Below are experts of layer 5 (counted from 0) of a mixture-of-experts language model. Rows are named router (the router's row for the expert), gate (a neuron's input weights, with its number), up (a neuron's input weights, with its number), down (a neuron's output weights, with its number) and show model dimensions 128-191. Each number is 50 + 10 x the weight over its row's rms, rounded and kept within 0 to 99.
After each expert's rows: "mostly gets" lists some tokens that are sent to it at least half of the time; "comes before" lists some tokens at least twice as common just after its tokens as in all text. This comes from a sample of Wikipedia text that the model never trained on. Tokens count by the router's weight.

# expert 3
router:73 61 34 51 54 39 39 65 57 55 55 50 33 53 35 44 41 54 64 40 51 39 47 40 58 33 50 54 55 54 60 53 47 51 61 61 66 44 39 46 37 55 59 48 42 41 62 54 38 30 66 44 47 43 68 63 41 50 53 46 40 31 36 42
gate0:52 47 49 50 37 37 51 61 66 46 39 54 37 40 57 43 40 46 45 47 58 54 44 49 52 48 52 37 18 39 72 57 52 41 40 45 60 50 48 57 38 57 61 38 42 32 54 67 59 49 43 49 65 74 68 58 54 47 48 49 42 42 39 17
up0:45 64 51 41 49 54 61 38 52 53 45 46 55 60 46 51 60 55 53 48 50 42 63 40 50 42 32 75 69 61 49 49 38 46 45 47 43 45 49 63 62 59 46 45 50 46 51 42 56 49 40 53 62 29 47 39 43 45 59 36 54 42 56 66
down0:58 60 49 58 62 54 57 39 46 48 35 34 43 45 53 63 39 46 43 57 62 46 57 45 41 48 62 57 45 62 62 39 44 60 51 44 28 57 36 42 53 48 56 43 42 51 44 63 32 41 48 64 56 68 63 37 27 61 43 61 34 49 32 52
mostly gets: " JPL", " Location", " Genus", " Coordinates", " Date", " Website"
comes before: ":", " |", " of", " name", " by", " Places"

# expert 21
router:61 43 41 42 31 34 51 62 51 36 53 52 46 47 48 44 54 39 62 46 61 50 45 58 68 38 46 46 43 49 47 51 45 59 61 39 50 40 51 51 52 47 28 56 42 55 62 52 54 48 60 65 55 39 57 60 51 65 57 48 55 46 50 29
gate0:49 64 45 53 45 37 53 56 37 53 36 43 47 58 55 36 60 36 46 55 38 56 60 66 48 55 36 45 77 53 69 48 60 42 55 71 45 51 59 49 45 54 57 61 41 46 51 62 62 35 73 39 42 68 35 52 33 50 54 51 44 43 19 53
up0:52 60 47 43 52 48 37 48 61 58 43 63 36 54 49 47 53 51 41 55 47 44 51 47 43 38 39 60 51 51 66 44 64 44 45 46 43 28 45 51 53 43 57 67 68 43 51 59 35 43 50 60 39 43 64 44 60 49 43 42 53 41 42 29
down0:62 43 35 58 40 39 57 51 60 39 31 46 62 48 60 54 48 55 59 52 50 47 47 36 37 60 46 36 57 51 55 54 51 49 58 70 57 57 58 57 45 50 62 49 30 47 39 37 54 54 57 45 47 52 45 35 39 37 51 33 63 31 53 49
mostly gets: " Apps", " 0;", " ±%", " 3–0", " 0–0", " 0–3"
comes before: " |", ";", " 0", " 1", " 2", " 4"

# expert 10
router:55 41 32 46 57 44 55 57 57 42 63 52 43 57 28 48 41 62 48 54 58 39 26 53 69 41 36 38 52 49 43 46 53 62 62 59 67 40 52 39 45 77 52 56 70 36 59 60 47 54 52 65 60 43 68 58 43 66 65 51 41 41 53 38
gate0:49 33 44 52 32 57 47 51 58 44 54 49 30 29 61 45 54 69 66 41 49 47 44 50 50 35 57 49 51 57 62 48 60 45 59 43 51 40 50 63 57 65 41 43 57 46 54 53 45 52 51 54 50 58 55 59 30 49 42 59 50 56 42 33
up0:54 57 49 35 42 52 44 57 39 62 50 22 38 46 67 49 41 62 60 44 44 40 53 67 61 45 52 35 38 58 58 54 62 41 56 35 68 57 63 52 64 65 52 32 41 68 45 60 48 45 60 44 55 54 54 69 43 35 41 58 46 55 69 38
down0:46 50 56 42 65 59 46 39 58 63 58 54 41 36 45 45 62 56 41 43 48 33 42 52 44 60 49 33 60 57 40 51 63 55 39 47 31 46 64 49 39 56 43 53 35 49 44 49 40 39 62 60 39 35 43 49 54 60 32 56 59 73 36 35
mostly gets: " ==", ")", " ====", " ===", "6)", "3)"
comes before: "|", "\n", "==", "===", "-", "The"

# expert 23
router:52 67 19 33 69 45 35 45 60 41 49 54 42 40 52 54 51 31 48 30 65 44 28 60 64 47 36 41 45 42 39 48 33 52 53 47 66 42 59 44 40 59 42 55 54 36 53 47 44 47 57 51 59 49 59 66 49 68 49 51 58 54 49 44
gate0:53 45 52 43 44 37 44 44 40 36 59 45 35 54 32 44 72 34 34 49 45 54 53 62 52 33 53 42 36 70 44 62 50 33 67 40 47 47 57 60 39 52 50 43 47 68 48 62 51 52 38 48 38 49 42 47 52 40 57 43 52 32 76 59
up0:55 41 65 25 40 64 39 50 52 40 53 24 63 52 33 56 47 46 60 48 39 56 48 37 48 57 50 56 48 43 56 54 35 76 58 55 66 45 56 46 41 52 62 46 54 54 53 36 57 26 55 48 41 40 46 48 44 48 49 49 50 71 42 45
down0:55 44 48 53 38 36 60 45 48 68 58 38 55 44 44 48 59 57 37 43 45 47 66 47 44 42 39 58 35 53 49 71 44 45 69 45 66 47 46 44 34 69 62 35 51 60 48 47 81 43 46 56 60 48 69 49 60 52 54 43 33 50 45 50
mostly gets: " ", " Turnout", " Independent", " 260", " Liberal"
comes before: " |", " ", " -", "·", " Independent", " Conservative"

# expert 0
router:62 47 41 29 44 54 43 65 63 56 52 58 56 44 48 50 69 50 60 43 51 41 52 51 50 36 30 56 28 48 77 56 41 67 51 24 50 30 41 29 52 52 58 49 33 53 50 40 38 43 47 48 50 43 44 48 38 67 51 47 37 64 56 47
gate0:49 55 46 52 44 54 66 52 25 49 51 64 47 47 49 59 56 41 51 56 64 68 53 42 49 36 36 39 59 53 68 62 63 54 78 72 55 40 54 59 51 53 38 53 62 50 60 55 33 47 35 64 51 49 61 50 34 39 43 63 52 56 63 61
up0:47 64 54 57 56 60 42 47 58 58 57 59 62 55 29 32 54 64 68 48 40 49 64 59 55 48 59 55 53 56 51 44 43 56 26 33 43 49 49 42 56 43 56 46 46 63 40 58 45 38 56 48 47 38 52 49 61 73 37 32 52 42 49 58
down0:50 61 42 37 39 44 43 66 45 44 56 56 56 58 35 54 49 67 63 60 53 58 48 56 61 52 67 60 53 38 39 55 46 32 80 53 35 49 50 41 80 49 55 54 23 48 47 44 62 54 48 39 57 64 63 43 35 40 53 44 35 55 60 58
mostly gets: "\",", ",", "),", " 2017,", " 2007,", " 2012,"
comes before: " and", " which", " but", " the", " he", " who"

# expert 20
router:60 67 37 28 45 40 46 51 49 58 59 58 31 48 37 53 56 47 57 38 50 38 49 47 63 39 37 49 48 46 53 62 60 60 60 40 55 43 34 36 45 54 44 37 40 35 60 47 36 41 51 38 56 41 46 56 36 56 45 44 33 78 55 55
gate0:46 41 47 56 41 54 40 59 49 49 33 49 47 51 58 52 44 37 53 47 56 48 47 70 43 45 54 66 37 33 67 47 59 33 75 44 49 40 50 66 50 40 48 54 60 58 51 59 52 48 49 40 46 57 39 46 42 60 38 55 47 44 41 60
up0:65 33 38 50 60 51 48 43 48 47 47 52 34 42 36 45 52 45 57 45 50 65 44 58 54 57 49 47 54 37 47 57 48 64 61 47 47 63 65 51 53 34 65 47 61 49 45 57 52 49 51 52 55 51 28 55 42 34 59 37 53 38 38 39
down0:39 35 49 48 48 48 56 47 65 42 62 38 37 32 47 47 40 43 57 37 59 36 59 46 59 53 55 43 59 47 41 60 73 42 53 54 56 55 48 57 51 53 61 55 47 37 75 68 65 50 49 64 55 40 40 71 56 53 50 42 56 40 73 33
mostly gets: " film", " music", " public", " television", " video", " business"
comes before: " and", ",", " of", " for", " ==", "ly"

# expert 28
router:56 40 43 45 45 47 39 45 52 50 53 57 34 44 40 42 48 48 57 36 59 47 45 47 62 44 49 58 37 48 55 47 57 52 55 42 66 46 34 51 37 54 65 36 29 59 49 49 35 57 46 36 58 37 52 58 53 59 65 58 48 56 52 45
gate0:54 47 43 49 36 54 48 29 49 53 62 67 53 23 45 49 56 43 62 51 55 46 49 57 53 48 64 75 27 45 41 45 70 69 31 66 49 40 52 64 54 31 45 40 41 48 44 51 55 45 50 52 78 40 56 49 52 51 57 46 66 46 37 51
up0:52 34 61 55 47 59 56 51 71 42 41 60 56 29 29 59 53 55 74 51 56 50 30 58 50 56 61 79 41 43 45 63 51 52 33 48 38 50 68 58 60 44 34 44 44 56 60 43 55 29 44 54 69 54 51 39 47 48 43 54 51 54 34 53
down0:27 49 44 35 40 35 46 47 34 65 54 44 50 47 40 66 48 43 71 35 69 36 55 50 59 58 39 55 58 34 50 55 33 59 56 37 42 64 42 49 53 66 64 37 66 61 46 53 36 53 32 60 41 62 67 45 43 57 36 40 52 40 36 53
mostly gets: " into", " when", " where", " because", " with", " if"
comes before: " the", " a", " his", " he", " be", " it"

# expert 18
router:52 57 48 41 58 50 47 59 59 39 53 46 40 62 54 52 51 65 43 39 53 53 44 49 58 35 53 39 43 50 46 60 47 42 58 41 49 50 49 51 42 32 47 59 49 49 57 41 52 39 54 39 45 49 63 58 58 51 44 62 61 69 46 40
gate0:45 45 44 58 66 41 55 56 50 65 51 52 56 48 54 46 68 39 63 37 53 46 68 45 44 42 36 55 30 49 57 64 37 42 68 59 60 48 45 67 48 48 52 42 51 52 45 33 74 42 76 65 49 44 55 43 61 61 41 38 41 46 46 36
up0:39 38 75 37 44 43 60 39 59 51 53 62 45 37 46 37 42 50 47 49 69 60 38 36 49 58 68 58 53 57 25 26 46 46 47 50 42 56 67 60 47 56 65 48 45 43 51 38 37 59 53 45 49 66 52 39 58 37 54 43 35 61 31 54
down0:55 38 49 52 64 42 62 29 43 58 62 44 58 28 59 35 37 57 52 49 39 46 43 41 44 63 44 42 50 37 36 48 61 68 55 35 49 52 41 55 49 59 46 32 58 42 34 51 66 52 48 59 47 56 48 40 53 69 56 57 41 43 41 35
mostly gets: " by", " after", " during", "After", " from", " via"
comes before: " the", " a", " his", " an", " her", " their"

# expert 25
router:43 52 49 51 40 51 38 53 69 29 51 41 35 44 50 43 49 60 66 34 68 46 31 58 48 41 54 50 27 51 69 45 47 73 56 52 46 43 49 30 44 63 49 45 42 39 65 41 60 48 68 47 51 44 58 65 42 66 63 52 50 77 54 45
gate0:50 48 59 58 51 62 47 40 59 38 36 54 42 44 44 44 52 41 55 36 44 41 54 62 48 60 47 53 48 50 48 47 36 40 43 55 57 65 59 55 42 43 52 46 57 58 69 34 54 47 55 55 52 53 34 47 36 66 53 62 42 49 49 60
up0:41 38 35 42 56 50 62 59 46 57 48 60 41 44 50 58 42 54 57 64 63 46 66 50 57 44 57 38 37 63 62 57 49 55 43 46 59 58 69 76 59 65 70 38 52 51 66 46 74 41 43 39 52 67 51 52 64 50 58 54 41 55 47 46
down0:59 32 50 63 55 30 38 31 37 34 58 42 46 50 50 43 48 57 76 36 44 31 41 57 41 63 55 54 50 35 56 42 47 55 39 42 47 57 41 65 55 43 57 38 46 46 34 50 43 52 50 49 36 53 36 47 43 54 59 70 48 27 37 42
mostly gets: "’", "'", "′", " son", " father", " daughter"
comes before: "s", "N", "'", "t", "W", "E"

# expert 19
router:55 56 44 46 52 35 42 58 40 42 53 58 41 38 50 49 54 45 55 41 57 57 47 47 64 49 43 52 27 48 46 62 41 65 60 24 62 45 53 46 57 49 51 51 46 52 71 49 46 53 55 65 49 41 47 47 26 68 47 49 50 45 43 55
gate0:51 33 32 47 61 35 48 72 58 39 33 62 56 55 57 60 51 78 41 53 44 42 35 39 51 63 53 51 46 64 55 60 46 48 58 45 45 56 41 45 31 36 47 44 41 45 41 72 55 42 55 53 34 50 51 49 46 50 51 62 46 48 60 44
up0:58 46 54 49 39 62 63 33 49 62 48 41 63 77 46 55 65 55 40 50 47 52 39 52 43 39 61 47 59 52 53 51 53 49 48 16 47 34 38 50 55 62 68 46 25 58 48 50 33 35 59 56 66 54 53 52 72 62 43 38 44 50 55 52
down0:49 39 71 54 63 50 51 35 49 51 31 41 54 39 33 59 57 52 45 53 57 46 55 40 49 51 60 44 53 30 53 28 35 34 36 59 39 56 59 61 36 54 53 60 45 63 38 45 26 53 48 50 54 68 54 43 40 58 47 40 48 49 59 54
mostly gets: " August", " 1808", " 1810", " October", " July", " March"
comes before: " the", ",", " –", " (", " June", " March"

# expert 9
router:53 51 41 31 52 57 54 51 60 55 58 47 30 56 38 40 68 52 52 41 64 42 42 40 64 41 48 55 51 36 45 76 40 51 53 33 50 34 34 55 50 37 48 47 22 61 57 51 53 39 61 47 63 47 49 56 49 55 72 39 53 58 33 30
gate0:58 72 48 46 47 61 60 53 39 52 54 57 50 66 40 47 44 46 50 48 72 46 36 61 47 44 39 58 49 42 59 56 63 48 30 44 48 53 32 56 65 48 56 77 56 59 64 37 70 59 61 55 45 53 70 37 60 47 41 40 50 40 73 67
up0:54 41 59 43 44 39 56 56 49 61 49 47 45 42 69 47 46 44 24 46 55 54 50 44 56 52 57 50 45 64 41 41 33 60 70 62 83 51 35 54 53 66 57 26 47 47 36 49 43 56 46 30 65 44 54 54 55 76 58 54 46 48 59 55
down0:58 54 67 51 62 56 35 55 51 44 38 45 37 47 40 46 60 48 50 50 52 40 46 49 47 30 57 38 48 60 57 42 59 52 57 43 56 36 46 54 45 57 52 41 39 50 53 53 60 66 72 60 64 42 58 50 49 62 66 55 64 41 28 75
mostly gets: " released", " began", " held", " used", " played", " became"
comes before: " to", " in", " by", " on", " the", " as"

# expert 22
router:66 47 34 52 53 48 43 53 45 55 35 58 26 56 42 57 52 54 60 53 54 41 45 47 57 37 45 49 39 40 58 55 46 49 61 35 64 50 57 34 53 61 67 37 49 18 63 45 54 45 63 62 50 42 56 62 36 52 76 42 30 68 45 51
gate0:53 44 57 63 55 40 43 40 54 73 62 48 68 45 53 28 50 59 49 37 53 52 42 55 46 32 71 42 50 36 34 32 43 59 46 38 37 46 49 46 43 33 57 44 67 33 45 62 53 55 43 49 41 69 33 25 51 35 54 33 65 61 46 72
up0:48 51 47 41 55 58 45 52 55 46 52 58 57 50 54 66 55 57 47 50 69 56 35 50 62 44 54 63 51 62 62 55 56 35 51 23 49 41 66 52 37 41 50 35 49 47 55 52 53 52 55 43 27 50 52 48 51 44 43 37 42 58 43 63
down0:33 58 46 57 39 57 38 55 52 34 37 42 45 58 59 55 51 40 75 45 33 60 57 45 55 53 40 47 43 48 81 50 52 49 52 38 60 63 47 44 63 49 42 42 43 45 55 59 54 36 74 53 44 45 47 46 28 29 39 67 65 70 40 31
mostly gets: " Army", " Association", " Institute", " Academy", " Society", " School"
comes before: ",", " of", ".", " (", " in", " and"

# expert 12
router:54 46 35 55 41 37 31 70 54 55 46 62 55 53 44 57 44 53 44 49 62 49 45 53 63 38 25 45 40 48 51 59 45 46 70 63 73 42 46 39 53 57 71 46 53 51 61 43 40 52 72 45 54 45 51 57 50 44 41 49 37 49 43 47
gate0:48 54 48 39 51 49 38 40 62 42 64 66 53 55 33 59 52 41 44 63 51 45 41 41 39 43 43 40 60 68 68 48 44 42 49 44 53 52 30 37 44 41 46 49 63 50 39 65 43 57 34 39 49 35 45 52 50 47 41 35 48 34 40 44
up0:48 63 44 49 60 50 50 49 53 56 43 31 36 55 44 30 48 61 73 63 30 52 54 70 47 45 47 48 68 47 62 33 47 52 58 55 47 39 49 53 56 31 53 80 34 45 53 54 56 51 52 55 49 34 45 57 38 56 40 62 51 53 46 69
down0:59 54 57 57 53 30 51 44 50 75 36 52 54 49 37 50 54 56 53 35 56 47 65 37 32 38 46 69 57 45 35 54 53 67 39 74 39 35 48 54 54 40 48 45 48 39 53 58 47 68 40 60 49 37 55 43 53 29 42 40 44 46 45 43
mostly gets: ":", "):", " →", " (0)", "·", " ="
comes before: "\n", " UTC", " 1", " \"", " 2", " www"

# expert 16
router:51 49 43 40 52 52 35 55 54 61 55 63 41 39 47 38 49 49 56 47 50 47 55 50 52 37 57 52 30 52 63 52 52 57 52 49 62 52 42 39 41 47 66 31 43 50 52 43 53 47 46 56 58 44 54 54 44 66 74 55 38 67 49 41
gate0:47 43 58 64 30 54 50 56 43 48 43 39 40 56 65 51 53 39 60 41 57 60 55 38 47 43 40 49 56 58 48 42 65 44 58 45 44 46 55 64 38 50 56 47 46 40 46 58 52 42 35 69 41 53 57 41 37 49 52 49 53 32 58 43
up0:39 47 43 41 41 63 68 65 72 64 48 50 46 40 45 56 26 31 32 38 56 61 63 64 44 39 44 60 58 54 43 54 57 57 44 60 52 48 46 45 61 52 50 46 47 51 47 43 41 58 57 45 54 63 49 57 57 55 50 39 59 42 51 60
down0:42 58 55 60 58 17 61 34 65 54 65 44 46 49 48 48 33 44 36 57 41 43 46 54 55 48 55 54 44 48 58 70 38 55 61 52 64 43 55 63 71 55 31 61 52 33 52 31 54 60 52 50 28 52 48 33 52 44 45 62 57 36 38 47
mostly gets: " he", " this", " they", " it", " He", " she"
comes before: " was", " is", " had", " has", " also", " are"

# expert 29
router:56 50 41 35 30 62 38 61 39 41 34 43 36 45 43 54 53 53 63 45 71 46 65 36 65 26 33 59 48 32 61 54 44 54 64 52 53 48 64 42 36 71 39 32 34 56 54 44 70 49 58 35 62 33 46 61 42 55 64 45 45 58 39 27
gate0:41 52 55 24 54 47 47 66 55 47 43 50 46 61 53 51 60 39 74 45 45 29 38 43 52 75 64 32 52 41 53 44 48 74 61 55 44 33 47 52 43 57 53 29 47 45 48 50 58 46 42 56 46 56 43 39 63 35 63 53 62 49 50 52
up0:69 39 48 72 41 58 33 54 69 62 51 49 42 25 61 41 40 51 40 62 43 67 57 46 28 36 69 65 44 52 36 58 59 51 60 50 57 51 53 44 72 44 53 65 65 76 51 47 31 46 55 56 53 46 47 61 46 55 43 48 63 47 44 42
down0:51 38 53 56 40 50 52 57 66 42 59 62 54 44 41 54 52 59 56 43 44 55 49 38 47 39 56 47 54 42 34 43 61 38 49 41 37 54 54 55 40 40 56 42 46 48 40 45 63 54 59 44 50 43 53 52 56 62 36 50 45 45 53 30
mostly gets: " contract", " Succeed", " damage", " loan", " success", " loss"
comes before: " of", "ing", "ed", "s", " to", "."

# expert 6
router:44 52 18 44 48 48 51 58 62 56 51 61 45 43 43 43 44 60 45 47 69 40 34 44 54 58 52 44 46 43 74 45 44 70 50 31 61 45 49 47 45 66 49 46 58 51 62 45 55 29 55 44 62 37 53 60 62 50 38 32 51 71 45 42
gate0:52 59 45 60 41 47 46 36 59 67 47 61 59 60 46 50 47 65 44 37 54 48 52 60 43 52 27 45 41 37 53 55 55 53 40 58 38 54 35 49 42 73 47 58 52 52 51 38 51 58 69 42 40 47 58 40 57 57 48 50 69 63 47 25
up0:32 44 66 32 44 68 50 50 42 62 63 53 51 35 64 53 40 55 61 62 54 31 62 49 45 44 49 59 37 48 56 58 43 53 46 54 57 45 37 47 61 76 47 37 45 52 51 57 45 70 61 38 47 28 43 50 48 51 58 32 49 49 53 34
down0:47 40 51 52 43 54 44 39 46 29 41 69 52 39 47 54 61 57 65 37 41 61 56 43 60 35 59 55 65 35 45 48 43 55 26 65 49 42 26 51 38 61 49 57 52 47 38 67 60 53 59 57 60 45 66 37 52 42 38 27 47 45 39 62
mostly gets: " U", " Dr", " vs", " St", " E", " J"
comes before: ".", "S", "C", " 3.", "D", "&"

# expert 17
router:40 55 34 48 54 51 45 45 54 29 82 39 38 56 55 50 45 44 60 47 59 54 40 52 60 43 41 48 32 35 62 46 45 58 51 42 51 56 66 39 48 54 40 40 64 30 62 55 49 43 51 56 48 50 39 63 46 49 53 49 43 68 45 42
gate0:50 41 48 38 55 47 54 46 41 48 42 46 48 58 42 66 56 50 43 39 68 40 37 56 42 67 39 42 49 54 65 52 42 48 76 61 40 55 53 57 42 32 50 44 48 56 46 52 47 55 35 52 33 29 46 53 46 62 52 55 52 40 59 57
up0:66 55 51 43 68 39 39 50 61 29 52 55 47 43 44 61 49 49 64 58 47 45 30 60 56 43 52 44 52 57 40 35 42 55 53 40 47 43 33 44 65 42 55 43 61 43 48 79 53 58 57 38 40 49 52 55 52 64 52 51 44 42 52 46
down0:42 39 37 38 42 74 61 41 61 49 57 44 61 53 47 51 44 57 37 50 43 34 43 55 41 65 44 48 31 58 49 38 32 48 59 46 38 49 33 26 46 34 64 42 50 47 50 57 60 57 39 42 43 31 52 49 55 49 51 53 47 61 42 50
mostly gets: "DST", "nia", "oides", " Gracie", "Available"
comes before: " |", " was", " (", " also", ")", " is"